{"n_layer": 9, "d_model": 320, "n_experts": 32, "experts_per_token": 2, "d_expert": 272, "d_shared_expert": 0, "activation": "cubed_relu", "moe_layers": [0, 1, 2, 3, 4, 5, 6, 7, 8], "router_score": "sigmoid", "normalize_top_k": true, "routed_scale": 1.0, "balance_loss": 0.000423, "balance_bias": true, "router_logit_norm": 1.0, "init_std_router": 0.0375, "lr_router": 0.000788, "vocab_size": 16384, "norm": "layernorm", "norm_eps": 1e-06, "tie_embeddings": false, "optimizer": "soap_variant", "lr": 0.00556, "beta1": 0.95, "beta2": 0.95, "batch_tokens": 131072, "seq_len": 512, "train_tokens": 642500000, "steps": 4902, "dataset": "wikipedia_en"}
Below are experts of layer 2 (counted from 0) of a mixture-of-experts language model. Rows are named router (the router's row for the expert), down (a neuron's output weights, with its number) and show model dimensions 40-79. Each number is 200 + 30 x the weight over its row's rms, rounded and kept within 0 to 999.
After each expert's rows: a language model's description of what the expert responds to. This comes from a sample of Wikipedia text that the model never trained on.

# expert 7
router,269,161,194,168,238,227,177,185,176,236,230,193,151,197,184,209,185,233,169,198,241,218,119,221,177,203,178,176,193,210,126,189,152,196,209,192,233,125,227,175
down0,213,191,192,245,239,198,235,168,258,224,202,202,165,203,185,211,202,198,227,221,242,171,209,150,233,167,268,185,219,218,195,205,196,210,198,156,212,198,178,192
down1,229,193,195,243,204,219,227,229,251,224,186,248,210,171,197,234,211,165,249,178,197,162,221,191,174,220,184,204,187,180,227,180,177,223,225,221,233,151,210,172
down2,193,175,204,143,171,231,209,178,208,231,255,239,203,197,223,240,189,226,238,197,210,170,218,205,201,213,227,181,185,186,234,188,255,201,166,190,134,156,222,197
down3,163,146,223,256,215,174,154,230,177,216,185,172,159,219,165,187,204,130,199,191,203,246,179,195,140,172,240,178,201,184,182,234,223,222,209,243,216,235,252,260
down4,193,174,223,222,180,204,238,183,200,206,160,192,239,205,188,209,190,262,257,181,194,209,207,177,169,199,172,243,215,288,227,139,189,180,179,225,139,178,227,246
down5,228,177,227,164,203,178,227,214,212,207,239,160,258,174,253,199,206,211,185,204,165,199,171,214,245,204,206,185,240,201,216,197,187,204,202,270,213,220,211,229
down6,226,225,188,233,201,198,236,237,219,196,164,166,185,181,169,199,255,194,217,216,254,205,254,229,200,251,204,195,204,204,190,216,204,198,172,240,219,191,188,184
down7,195,169,239,184,227,186,141,213,195,222,200,175,239,167,253,180,181,180,186,194,191,154,225,186,175,147,191,240,200,166,193,181,201,207,204,238,221,181,192,228
down8,160,229,285,207,179,151,174,206,213,180,214,213,223,248,193,235,196,271,195,199,178,159,196,187,159,179,175,188,235,210,199,196,167,186,205,184,214,222,207,147
down9,244,178,227,155,188,201,229,209,199,231,176,168,163,191,256,218,245,191,218,231,247,165,254,169,250,205,153,219,205,198,153,200,217,211,210,210,214,199,161,143
down10,155,183,180,167,188,199,221,171,157,262,251,151,197,191,163,202,187,273,217,203,164,135,206,201,260,196,248,185,186,166,227,191,211,227,195,193,218,177,251,175
down11,170,225,132,199,138,212,235,209,194,170,201,236,230,201,193,188,212,234,199,183,225,211,201,141,198,212,233,184,256,227,189,226,180,227,180,200,161,263,216,178
It responds to: Years and headings. Four-digit years in dates, tables and after "in", such as 2016 and 2021, plus == heading marks and list dashes.

# expert 22
router,200,202,190,253,177,250,263,175,180,214,206,191,207,188,175,184,223,227,233,172,150,191,200,177,223,179,207,186,174,189,152,170,175,180,248,213,187,188,172,202
down0,211,162,151,181,194,244,250,179,186,181,247,198,232,157,186,174,216,167,162,171,234,192,165,162,171,198,190,184,179,231,186,180,173,151,201,240,190,175,221,187
down1,164,193,214,175,229,236,203,196,159,204,194,243,188,205,132,255,174,194,205,220,224,196,235,207,155,197,240,233,187,199,200,230,212,201,191,225,183,221,188,237
down2,186,196,226,264,180,216,178,163,191,225,217,230,184,207,200,213,218,226,164,278,233,163,192,169,199,160,175,249,205,201,218,203,227,267,224,191,193,159,213,205
down3,186,162,218,238,186,153,205,210,192,208,179,191,171,219,226,201,242,191,208,208,204,192,156,209,208,194,166,202,172,165,242,191,180,207,213,203,204,145,214,194
down4,146,169,209,211,242,153,201,206,123,171,243,213,222,176,271,221,199,185,199,235,232,213,216,181,161,175,155,193,215,234,201,129,192,165,200,197,181,163,226,242
down5,141,251,204,166,177,184,219,249,212,200,220,169,159,214,185,192,193,192,152,171,200,196,191,227,224,206,211,215,230,180,236,224,131,218,193,206,249,172,256,226
down6,191,214,223,201,242,192,243,217,222,246,180,178,203,151,191,236,219,219,231,251,124,212,204,218,240,201,190,230,219,254,166,215,281,182,169,219,238,234,214,208
down7,167,163,156,190,153,186,182,237,154,172,214,160,190,209,210,216,175,193,228,192,178,186,208,217,160,207,236,196,194,261,177,196,202,187,164,210,167,190,253,168
down8,199,121,240,211,165,191,186,168,170,173,203,204,223,200,190,204,260,198,207,233,257,254,136,174,184,193,150,144,178,224,227,230,206,167,202,165,236,219,215,139
down9,243,193,220,245,218,191,185,196,233,221,245,245,236,199,229,124,184,195,239,207,237,207,175,194,242,228,241,245,187,166,188,208,218,214,258,221,205,220,175,159
down10,199,212,206,212,174,254,235,214,219,296,197,234,240,234,159,172,180,203,220,166,220,242,221,242,233,210,204,221,183,215,223,181,224,234,266,235,195,200,140,270
down11,209,198,172,195,194,164,226,177,147,208,194,261,235,215,196,204,193,215,224,192,215,163,134,194,253,224,154,208,161,214,233,229,215,191,185,143,219,144,215,192
It responds to: Clause-ending commas. Commas closing a clause or place name before the next clause, such as "Fresno, California" and "aged 75, he", plus semicolons and "and".

# expert 13
router,214,226,233,235,185,175,225,200,178,225,193,224,227,220,232,183,210,234,226,190,163,210,167,228,179,241,240,178,189,252,221,228,273,171,180,190,168,248,172,244
down0,154,215,268,217,193,214,224,207,193,198,161,148,197,137,170,206,160,240,175,183,257,166,234,259,270,193,215,181,165,248,242,176,172,156,221,194,242,242,251,197
down1,198,241,209,205,177,247,222,214,176,159,180,175,228,201,183,186,201,212,211,193,160,218,181,203,215,232,194,185,166,232,265,265,217,240,192,175,242,225,201,204
down2,184,166,211,240,178,242,240,172,217,242,229,203,219,208,207,181,184,156,146,165,248,229,129,223,233,210,220,177,181,224,188,189,190,209,183,162,175,215,152,219
down3,172,240,217,157,200,230,225,206,198,218,177,175,204,186,200,197,207,203,193,189,184,215,230,166,234,192,202,217,190,253,245,231,223,202,149,213,209,174,219,167
down4,198,209,228,238,96,166,186,195,187,205,173,167,221,193,147,243,128,190,124,139,170,172,183,225,204,229,206,168,197,230,185,181,222,209,215,217,193,230,210,167
down5,193,173,178,209,196,211,196,224,286,167,233,208,212,161,234,184,188,254,147,166,237,231,171,184,233,203,238,182,224,173,188,220,196,176,240,197,215,160,191,194
down6,224,183,187,264,227,172,191,206,218,216,211,214,144,145,187,206,215,237,205,225,209,209,199,190,189,236,217,129,175,145,231,193,188,189,199,204,171,159,119,130
down7,193,213,126,206,156,206,204,191,167,177,205,214,211,241,168,200,195,231,207,173,141,186,212,183,232,249,217,199,213,234,214,188,159,236,202,190,192,172,201,201
down8,209,169,230,140,196,213,222,180,234,237,210,189,218,193,209,154,178,202,201,194,166,155,181,211,154,238,162,152,182,227,165,165,184,248,227,196,227,214,247,227
down9,162,228,182,198,169,209,192,158,128,175,217,200,181,195,157,246,183,140,214,204,188,227,209,194,207,231,126,219,197,180,151,147,212,222,165,251,199,196,177,211
down10,200,197,201,208,218,185,220,199,248,212,221,199,219,216,147,186,211,240,192,253,211,171,219,214,194,199,174,183,173,185,181,168,234,222,206,201,220,215,184,207
down11,226,210,244,197,258,207,259,173,191,165,190,184,239,207,171,198,169,250,144,161,179,213,194,213,189,243,169,162,160,211,172,168,230,195,220,231,164,189,158,153
It responds to: Numbers and ar pieces. Small numbers in tables, scores and counts, such as 15, 25, 36, plus the word piece "ar" inside names, as in Shekh-ar.

# expert 31
router,196,171,176,177,273,87,220,255,243,200,187,152,174,182,159,206,188,148,209,218,157,195,198,215,196,200,166,176,234,195,221,238,219,198,221,243,219,198,207,235
down0,186,198,200,154,197,224,260,183,190,238,210,199,233,197,170,235,221,226,216,202,236,166,232,192,181,234,145,214,187,153,232,191,216,242,193,181,168,208,213,184
down1,165,171,202,207,190,165,143,205,169,141,236,208,236,168,248,196,191,241,219,229,192,203,173,153,223,226,248,220,216,166,198,131,166,213,172,163,201,199,154,230
down2,244,197,164,183,194,229,177,198,179,228,190,150,162,183,183,206,236,197,252,229,190,179,229,198,224,203,197,137,136,310,160,177,203,246,135,216,249,204,193,171
down3,191,260,217,199,216,159,221,211,219,209,246,191,219,159,164,192,231,216,209,186,238,199,264,188,229,189,195,228,186,197,210,204,161,178,187,189,276,199,154,201
down4,242,194,143,156,165,164,186,195,176,150,185,223,201,159,247,215,243,237,195,216,138,208,195,215,184,140,225,214,207,255,189,193,189,140,191,197,235,248,214,231
down5,184,143,166,162,201,228,232,138,217,244,185,201,247,156,198,208,205,198,200,211,193,208,180,221,260,153,194,150,183,133,193,189,197,241,152,212,211,142,193,224
down6,252,167,174,199,212,172,196,260,140,237,210,140,191,218,194,178,171,213,229,234,213,160,175,206,275,239,176,168,171,176,198,173,216,223,182,236,190,150,203,174
down7,247,214,202,216,190,191,161,189,222,200,249,187,219,164,200,229,197,196,161,204,219,164,207,211,241,170,216,231,175,161,175,217,268,179,184,205,195,211,180,214
down8,207,136,200,236,202,165,238,223,229,224,174,254,146,181,235,144,229,183,232,241,177,208,252,184,195,151,214,190,236,190,191,164,256,229,173,174,285,165,227,217
down9,207,180,199,240,176,222,201,171,216,177,195,183,157,244,148,209,205,207,255,194,243,195,215,207,115,213,200,171,185,222,199,215,178,188,187,175,249,185,166,183
down10,214,188,138,156,147,208,207,166,208,200,267,192,221,184,179,211,148,228,239,198,205,240,243,204,183,204,251,151,187,192,222,231,234,188,180,232,206,166,243,198
down11,243,226,175,160,159,234,163,222,211,214,234,223,207,171,221,220,196,228,248,135,240,189,217,221,164,210,201,179,174,159,187,179,180,194,217,212,202,150,218,220
It responds to: Periods and list dashes. Sentence-final periods, decimal points and initials such as 81.5 and "A. Dorsey", plus dashes opening list items.

# expert 17
router,189,185,157,172,173,203,214,171,198,168,215,182,186,229,179,223,163,190,159,229,114,198,237,163,176,184,163,209,229,156,228,209,193,248,178,220,218,192,205,172
down0,242,141,222,200,178,132,197,186,231,154,207,181,197,176,175,191,161,245,231,191,203,249,155,167,152,289,178,160,212,207,199,248,217,206,153,218,205,228,146,195
down1,182,207,209,187,170,208,160,212,174,174,185,224,166,247,197,222,209,203,187,176,207,207,188,157,215,228,160,197,173,183,206,159,238,206,227,199,157,207,220,184
down2,180,198,183,153,139,275,212,256,198,268,210,205,259,121,179,192,179,210,226,233,254,202,145,191,226,135,229,155,152,165,209,176,154,205,169,173,215,209,207,149
down3,217,185,192,175,160,192,161,161,105,241,235,129,205,183,162,181,162,235,177,125,201,175,218,168,167,227,211,171,175,155,267,200,198,207,219,211,223,177,197,285
down4,157,167,180,254,170,232,161,191,248,200,204,170,221,211,170,195,155,203,163,202,231,207,179,238,195,183,230,172,211,198,186,170,200,224,186,186,229,193,207,169
down5,200,186,227,193,263,151,222,214,179,206,193,247,218,198,209,197,229,246,186,147,174,184,172,234,206,293,204,253,175,228,212,207,240,219,158,166,174,219,208,159
down6,163,193,208,185,240,266,220,150,211,164,269,206,153,224,215,220,223,192,128,180,181,244,181,182,232,200,190,218,245,214,210,191,217,200,201,243,230,190,193,163
down7,174,198,197,223,230,163,221,232,278,217,214,161,189,205,167,168,272,256,221,193,161,250,254,235,108,193,198,223,213,225,179,200,226,245,263,155,190,210,154,154
down8,174,248,230,165,212,196,176,246,227,195,164,229,160,220,251,185,179,203,187,242,175,204,204,217,227,227,141,195,165,223,165,237,259,196,213,164,240,203,194,234
down9,180,196,234,211,225,123,267,218,134,225,237,185,231,122,184,223,190,248,229,183,179,200,205,143,171,161,194,171,173,176,205,206,190,219,232,207,246,151,200,205
down10,224,251,191,209,208,195,262,194,198,184,188,185,125,185,175,185,225,210,225,204,211,241,228,205,166,196,213,205,125,183,204,173,149,206,177,240,220,205,184,242
down11,203,202,153,161,208,232,199,240,184,236,191,177,197,167,191,152,144,208,212,200,226,230,228,202,156,196,225,192,161,183,169,148,178,218,238,195,193,180,136,184
It responds to: Digits in numbers. Digits in numeric data, including decimals after the point, percentages, times like 10:30, ISBNs, dates and vote counts in tables.

# expert 23
router,186,215,240,225,197,228,202,185,182,262,157,182,185,225,179,148,185,219,232,236,124,194,230,203,167,178,213,160,196,220,150,164,160,194,232,243,255,226,175,186
down0,234,183,174,193,205,243,185,260,240,210,214,245,185,166,154,231,207,226,187,186,205,160,190,193,175,147,227,229,208,197,206,176,155,161,177,196,215,222,215,173
down1,205,197,179,178,180,154,192,231,169,173,173,246,199,186,215,169,169,183,161,190,164,198,181,213,246,179,199,142,183,178,191,223,229,201,210,223,156,256,210,155
down2,171,202,196,157,145,170,211,193,226,223,185,200,221,164,207,244,193,189,210,195,213,223,178,207,199,214,208,201,178,222,222,205,212,219,219,221,204,181,217,246
down3,170,209,206,210,250,182,175,189,188,178,163,214,241,144,232,227,170,228,190,225,226,175,210,116,185,215,199,177,200,175,180,230,239,188,215,169,174,197,185,185
down4,185,181,200,202,181,193,220,143,203,219,182,192,229,129,232,201,247,170,160,196,196,224,237,256,222,225,237,266,220,195,203,209,181,195,210,161,183,210,147,191
down5,198,195,184,179,170,168,172,203,213,204,186,244,205,172,199,200,187,245,177,185,175,192,172,190,190,207,160,201,219,219,174,130,171,145,170,154,237,208,165,158
down6,178,169,172,199,180,261,211,192,237,193,205,236,210,241,222,257,205,217,209,170,200,234,174,198,203,206,147,226,184,197,168,210,256,221,190,245,148,189,226,197
down7,193,229,209,228,161,234,233,176,171,172,240,223,154,199,242,237,199,232,175,214,168,201,245,251,141,175,249,183,223,182,186,193,215,228,257,174,225,193,196,200
down8,158,203,199,191,187,245,182,209,246,188,247,214,187,232,227,224,212,202,187,216,212,183,129,212,233,197,207,232,179,201,168,191,177,184,229,224,190,223,231,186
down9,188,227,207,216,187,213,163,197,219,253,200,220,231,194,161,231,163,220,157,230,214,218,146,180,180,227,171,203,211,173,146,208,152,203,175,191,190,218,265,210
down10,159,210,170,175,237,234,133,185,182,226,222,156,140,198,217,174,185,235,150,207,207,211,236,142,276,214,179,246,169,213,213,197,137,176,189,194,187,187,176,153
down11,190,208,241,179,215,134,180,190,184,193,213,233,206,214,167,178,142,220,201,228,147,210,210,211,188,259,214,195,142,243,239,227,250,149,196,199,257,211,198,246
It responds to: Line breaks, word endings. Line breaks ending table rows and before section headings, most often; also word-final suffix pieces like ion, os, es, ic.

# expert 15
router,158,227,176,258,206,197,187,189,202,227,193,188,251,191,212,225,201,212,209,183,194,187,211,180,161,179,214,220,219,184,214,206,156,215,265,216,184,215,231,228
down0,175,237,197,201,243,187,210,180,224,224,201,171,237,217,215,233,231,213,227,198,188,228,157,130,190,253,187,154,254,188,181,206,151,176,201,260,168,186,257,186
down1,211,189,206,169,178,172,184,172,178,189,207,231,178,209,216,195,217,209,198,164,152,217,217,179,186,181,181,149,151,290,151,173,211,177,183,172,197,180,138,224
down2,197,181,216,188,207,208,154,180,224,274,238,193,200,201,185,170,209,151,185,235,215,207,168,171,158,226,242,155,151,237,220,181,182,196,199,206,221,205,167,243
down3,216,189,203,204,199,187,179,210,184,187,194,185,196,232,170,161,246,232,198,170,196,167,210,210,234,161,177,197,188,246,184,228,194,179,180,181,179,162,184,165
down4,138,152,203,225,220,236,235,237,266,169,225,206,230,212,164,207,205,164,207,180,263,188,216,228,199,229,168,237,197,234,216,209,198,188,233,235,169,178,206,233
down5,152,225,214,179,174,186,185,171,204,211,217,166,208,206,256,218,208,189,197,176,222,209,191,157,240,213,196,199,303,195,197,194,163,193,171,243,189,238,270,160
down6,193,233,175,191,170,217,191,195,173,243,290,207,181,199,196,233,208,266,256,151,193,167,220,201,197,205,234,262,211,209,234,204,179,181,245,134,267,176,183,164
down7,202,192,224,211,219,215,168,201,163,179,203,188,220,265,205,200,204,160,183,228,207,255,159,182,193,231,157,229,239,234,175,160,187,186,202,183,175,216,208,189
down8,148,189,197,257,177,185,149,210,179,192,235,186,211,227,158,213,205,253,218,175,202,123,164,180,161,185,243,181,167,185,174,229,175,149,131,162,209,171,189,235
down9,257,184,241,166,157,191,243,204,123,201,178,180,203,239,185,187,222,178,213,204,214,180,209,212,192,185,228,210,206,178,167,205,166,186,257,200,168,196,144,165
down10,170,212,175,183,197,177,187,289,203,203,164,147,254,150,177,166,203,228,187,194,189,232,174,205,160,165,190,140,200,248,187,208,193,228,158,227,167,163,228,228
down11,205,186,168,226,193,221,171,156,189,232,152,164,167,169,182,179,169,199,253,188,184,198,198,229,241,265,191,189,208,242,196,238,195,205,185,173,151,231,161,277
It responds to: Name-internal vowel pieces. Short vowel pieces and first-name starts inside personal names in lists and tables, as in Liza, Levi, La, Anna.

# expert 18
router,149,201,170,204,178,148,203,175,147,174,206,182,244,196,159,203,215,233,200,192,210,172,165,240,165,235,200,210,148,219,195,191,138,174,249,269,247,222,152,224
down0,186,202,221,242,154,192,150,155,145,255,201,242,190,249,203,145,182,195,149,218,229,156,222,228,178,231,248,193,174,213,198,170,186,250,179,216,194,229,209,216
down1,260,193,168,192,226,213,166,217,193,230,208,243,185,202,203,164,236,186,212,221,217,225,242,196,166,181,173,205,203,210,183,241,205,234,198,234,205,193,223,210
down2,195,203,147,180,185,227,232,205,158,240,230,223,180,171,200,198,222,172,217,217,183,232,231,202,194,222,186,283,192,200,248,160,178,172,189,153,215,155,172,224
down3,166,179,257,185,173,219,193,236,213,222,190,246,166,194,208,163,239,170,259,223,199,226,163,210,183,224,213,201,192,189,189,185,232,208,152,204,183,206,188,242
down4,221,243,228,184,260,242,222,219,247,167,204,233,226,213,254,185,216,185,179,199,224,212,192,191,195,217,229,218,257,168,237,264,236,183,171,211,207,181,170,184
down5,212,178,175,183,181,204,185,242,189,192,182,189,164,202,204,190,138,148,171,207,198,199,226,231,221,168,258,210,198,205,204,196,222,240,212,233,167,173,147,220
down6,239,144,233,124,221,175,205,174,208,137,194,216,179,174,207,204,192,211,175,175,183,234,152,245,195,196,186,177,212,143,264,156,218,241,196,218,257,240,202,222
down7,206,216,248,205,241,199,177,187,206,191,173,179,167,167,276,190,235,196,185,207,182,170,214,204,229,175,233,244,203,159,195,210,204,211,201,179,217,175,188,199
down8,174,181,220,189,145,246,184,240,230,234,215,169,171,177,197,163,256,210,197,174,187,199,204,197,191,165,175,167,194,199,175,205,183,192,146,258,199,162,244,192
down9,203,191,237,233,166,221,235,236,184,164,237,183,186,185,184,187,176,235,226,195,190,186,151,213,186,143,169,138,167,229,241,216,220,237,193,141,265,189,204,171
down10,188,214,199,203,186,193,226,182,234,127,192,166,230,206,171,187,173,192,182,161,218,209,232,214,193,224,226,175,208,226,147,139,232,180,194,176,211,159,202,200
down11,152,239,204,206,212,217,180,207,204,240,194,207,217,188,193,239,178,190,212,242,154,207,235,172,176,211,228,179,202,193,204,200,169,205,246,206,159,215,232,221
It responds to: Modals, infinitive to, relations. Modal verbs and linking words after a subject or object, such as would, can, could, to, between, until.

# expert 4
router,190,216,126,238,176,174,209,152,175,180,200,232,143,244,155,197,218,201,215,173,172,157,166,215,170,191,163,218,189,195,198,205,182,211,224,212,178,234,151,130
down0,183,211,263,164,184,180,238,177,201,193,171,244,262,156,196,193,190,224,178,165,256,189,216,161,217,217,235,181,235,229,188,177,202,236,196,251,255,203,193,155
down1,208,256,181,179,206,179,191,180,186,238,216,155,202,194,155,178,187,243,163,213,225,233,252,197,172,208,284,216,204,176,203,194,212,231,184,154,162,212,234,176
down2,182,231,216,217,160,224,158,181,163,204,216,231,205,190,215,279,208,232,219,188,173,165,107,190,189,206,238,199,210,181,190,241,166,229,239,264,163,158,203,187
down3,167,156,229,219,233,230,172,210,217,219,143,153,215,196,206,219,205,158,170,176,186,149,204,157,255,165,198,118,106,228,179,205,126,174,231,177,241,197,226,224
down4,159,150,220,202,188,212,156,221,230,223,250,159,255,205,193,204,176,227,212,187,175,208,218,231,167,201,211,218,230,220,228,181,161,172,248,227,225,191,179,164
down5,214,230,239,256,213,193,186,193,263,169,171,214,235,230,204,153,236,185,234,240,273,224,167,113,181,200,211,203,205,214,217,236,201,140,249,235,187,241,216,233
down6,220,235,205,137,189,249,241,198,255,189,194,227,201,203,176,153,211,266,143,202,205,234,211,194,195,246,215,156,235,178,175,212,238,227,157,172,178,199,191,185
down7,199,182,214,167,201,177,210,188,216,179,230,251,229,232,112,138,215,165,195,189,255,220,185,227,163,171,219,207,272,208,183,201,189,215,180,189,247,204,190,233
down8,194,237,166,120,229,213,231,213,176,174,184,252,195,198,160,174,227,197,232,238,240,136,183,199,257,222,203,164,193,199,165,199,225,201,194,204,241,217,165,217
down9,147,174,147,258,188,178,193,200,226,172,234,235,191,280,162,213,224,165,221,192,243,212,218,228,189,190,260,211,210,208,180,222,255,170,197,194,185,184,192,222
down10,166,245,144,212,213,205,192,203,138,152,213,173,214,246,176,161,189,241,204,224,188,190,216,187,189,170,153,183,187,227,202,242,183,176,226,211,184,260,161,236
down11,199,163,172,206,208,216,247,170,200,203,152,176,167,231,177,217,216,191,244,172,232,248,171,194,226,205,166,277,163,179,165,215,243,153,205,195,213,251,238,149
It responds to: Month names. Month names in dates and table headers, such as May, October, November, plus some mid-word pieces of long or foreign words.

# expert 2
router,159,212,193,176,213,248,193,198,229,236,205,259,226,187,190,150,205,213,198,220,236,207,181,205,223,180,210,204,202,177,242,203,189,203,213,112,176,246,202,160
down0,183,180,216,189,202,209,207,224,160,197,261,174,229,187,231,218,202,205,188,194,132,250,185,166,199,197,162,168,199,246,207,137,177,214,171,215,204,214,174,189
down1,238,185,223,203,175,198,151,156,168,239,142,185,203,246,155,174,199,217,176,195,226,232,190,243,201,159,194,185,172,192,194,223,158,178,186,205,152,202,145,175
down2,192,195,181,250,157,200,208,199,225,183,102,195,231,213,195,144,285,225,224,184,160,178,188,216,165,201,192,195,217,238,234,225,250,204,174,232,214,174,163,143
down3,226,251,202,206,168,187,194,214,144,218,139,204,172,204,232,215,221,164,221,203,208,146,214,228,163,202,217,197,214,192,141,204,174,189,176,189,172,174,190,195
down4,181,193,193,207,166,224,162,167,190,172,218,229,172,233,182,219,223,250,209,185,190,233,201,228,202,191,217,204,180,166,215,209,219,211,222,242,214,186,199,218
down5,171,255,142,226,248,233,163,255,211,192,164,206,201,217,204,208,170,190,164,179,189,172,217,191,176,184,143,215,142,184,153,210,221,183,194,206,191,188,158,255
down6,180,191,219,204,229,172,159,172,184,229,223,229,270,222,226,234,226,183,223,206,182,210,251,177,156,226,153,200,213,181,205,230,191,223,167,191,118,196,205,157
down7,182,197,164,185,246,252,173,192,172,206,144,190,207,171,170,221,193,244,195,275,175,166,182,186,206,231,195,200,256,196,201,161,184,166,226,183,153,202,184,207
down8,197,208,167,232,240,249,146,177,205,173,150,170,200,191,171,205,192,218,189,187,279,211,196,221,152,189,164,231,193,217,205,146,202,180,241,168,208,169,195,227
down9,152,187,218,167,218,204,209,220,175,190,192,246,208,204,261,228,214,211,248,253,216,195,205,227,214,204,164,196,125,203,185,183,185,213,188,168,269,193,185,176
down10,215,192,215,168,185,219,174,168,204,228,196,188,190,241,212,187,168,206,214,235,195,248,224,220,188,260,214,210,217,199,202,240,125,238,234,227,289,189,180,146
down11,232,202,185,188,203,166,199,164,198,253,175,160,228,187,175,216,205,220,228,198,186,178,222,214,178,160,191,256,192,228,144,225,192,165,203,171,272,230,193,177
It responds to: Coordinating conjunctions, separators. Connectives and list separators between items, mainly and, or, but, &, slashes, plus table pipes and infobox dashes.

# expert 25
router,207,246,199,198,274,139,233,241,219,222,185,260,151,188,215,120,154,190,164,200,188,204,220,166,205,230,186,196,184,198,215,206,225,225,205,141,168,189,210,191
down0,230,251,184,201,204,190,193,182,237,213,183,174,226,178,198,184,201,220,194,210,217,246,173,217,208,223,166,228,230,245,120,191,163,197,216,211,275,208,201,177
down1,220,157,177,240,221,199,221,188,165,207,178,179,178,248,223,229,210,208,121,172,210,164,180,219,201,163,183,198,223,244,186,184,206,240,177,231,204,190,223,211
down2,229,211,211,203,249,220,225,229,182,243,191,205,208,208,218,184,205,222,213,172,222,262,209,194,230,237,217,236,176,227,216,204,206,190,191,254,217,224,161,187
down3,217,172,258,181,218,197,167,232,188,182,170,252,183,210,207,154,245,202,138,192,207,200,237,201,253,179,239,221,219,206,187,192,243,147,146,202,222,190,276,141
down4,172,173,242,223,200,170,212,167,168,172,237,211,214,213,248,165,178,147,173,181,158,157,240,205,164,202,153,253,181,238,200,231,221,199,212,206,140,207,217,213
down5,266,219,233,171,239,215,225,237,207,109,207,165,217,207,257,228,205,246,151,203,240,202,189,195,156,210,123,192,216,241,216,127,212,187,204,234,145,223,174,212
down6,229,146,226,210,152,231,166,181,216,209,209,223,239,241,194,175,198,165,226,171,198,198,211,216,204,211,212,192,166,227,214,256,194,150,184,258,222,193,215,193
down7,210,208,232,200,179,189,162,169,165,209,163,240,256,193,217,234,198,184,218,167,209,151,176,203,200,166,189,178,238,147,188,253,224,191,200,188,209,169,209,186
down8,253,196,180,189,187,156,178,144,159,178,177,199,184,210,215,175,170,213,221,177,158,227,138,163,192,221,181,226,192,161,202,239,202,137,233,191,220,180,253,196
down9,200,193,191,160,243,196,195,217,167,199,188,211,204,202,189,199,174,165,241,185,183,195,212,205,236,199,235,229,250,166,177,239,260,224,196,213,194,255,161,144
down10,182,159,172,187,197,185,272,249,180,226,208,220,191,204,194,211,169,181,146,181,184,204,236,210,190,228,192,229,175,246,169,238,245,179,194,177,198,215,197,215
down11,246,203,210,219,243,163,186,161,194,216,232,173,224,201,243,177,162,255,201,214,219,210,195,191,187,205,159,226,209,217,213,174,199,269,217,167,201,221,229,181
It responds to: Of and past participles. The preposition "of" in noun phrases like "part of" and "as of", plus past-participle endings such as -ed, -ated, -ized.

# expert 12
router,170,153,221,184,208,233,197,252,201,168,198,170,146,191,197,175,252,224,230,159,207,219,262,226,280,229,195,152,211,228,194,184,196,189,206,185,168,219,229,240
down0,220,233,211,218,200,218,214,238,164,159,205,196,176,254,229,174,168,144,174,226,228,139,211,205,205,201,261,176,249,190,206,143,191,171,169,216,238,185,213,181
down1,225,177,158,188,225,197,155,133,161,234,226,219,248,234,178,201,186,149,115,157,182,179,221,190,216,211,174,174,200,190,125,231,211,195,166,194,182,195,181,176
down2,186,225,202,208,187,174,227,139,212,224,204,125,188,209,254,196,268,242,197,277,225,206,132,154,173,237,180,214,244,180,263,181,216,169,215,220,220,179,236,208
down3,190,199,192,253,180,125,153,201,217,159,244,160,277,184,186,204,206,133,214,252,170,206,205,173,148,170,215,232,188,176,168,224,206,187,243,224,176,176,196,184
down4,153,266,171,203,214,217,195,166,196,213,213,232,187,213,218,198,241,207,221,238,214,202,237,186,152,188,189,209,176,180,198,195,250,180,233,245,162,164,227,205
down5,227,160,193,167,244,148,196,187,209,187,236,195,131,226,206,204,220,238,209,225,218,224,175,227,166,225,220,182,213,221,193,186,211,185,213,174,233,231,230,236
down6,229,220,177,228,158,183,235,191,213,244,237,226,176,175,169,206,203,214,200,183,239,232,187,166,240,204,251,171,211,244,183,198,202,163,231,214,133,172,240,144
down7,176,226,201,233,186,197,155,163,196,189,245,176,211,196,190,208,179,184,245,207,192,178,161,203,217,199,166,223,147,213,214,233,183,162,251,228,161,185,213,255
down8,212,163,244,171,230,201,198,200,189,217,202,170,226,157,203,169,223,148,253,204,194,133,182,202,169,227,118,278,194,208,201,142,205,215,222,172,164,192,149,261
down9,222,256,206,223,233,212,259,263,149,185,167,164,205,200,174,218,212,241,216,184,200,171,186,186,173,170,225,251,256,164,155,216,183,170,211,235,246,217,245,160
down10,166,187,230,137,160,216,210,158,167,207,175,198,181,207,222,226,182,210,173,213,175,219,219,143,217,193,204,220,193,217,240,265,165,195,213,214,206,183,183,208
down11,220,161,238,243,245,225,226,241,203,261,215,212,177,229,156,204,195,196,194,200,239,169,164,144,220,187,230,186,201,209,167,213,181,210,176,187,159,180,177,291
It responds to: Agent and means prepositions. Prepositions after verbs, such as by, with, in, from and using, as in appointed by or appeared in.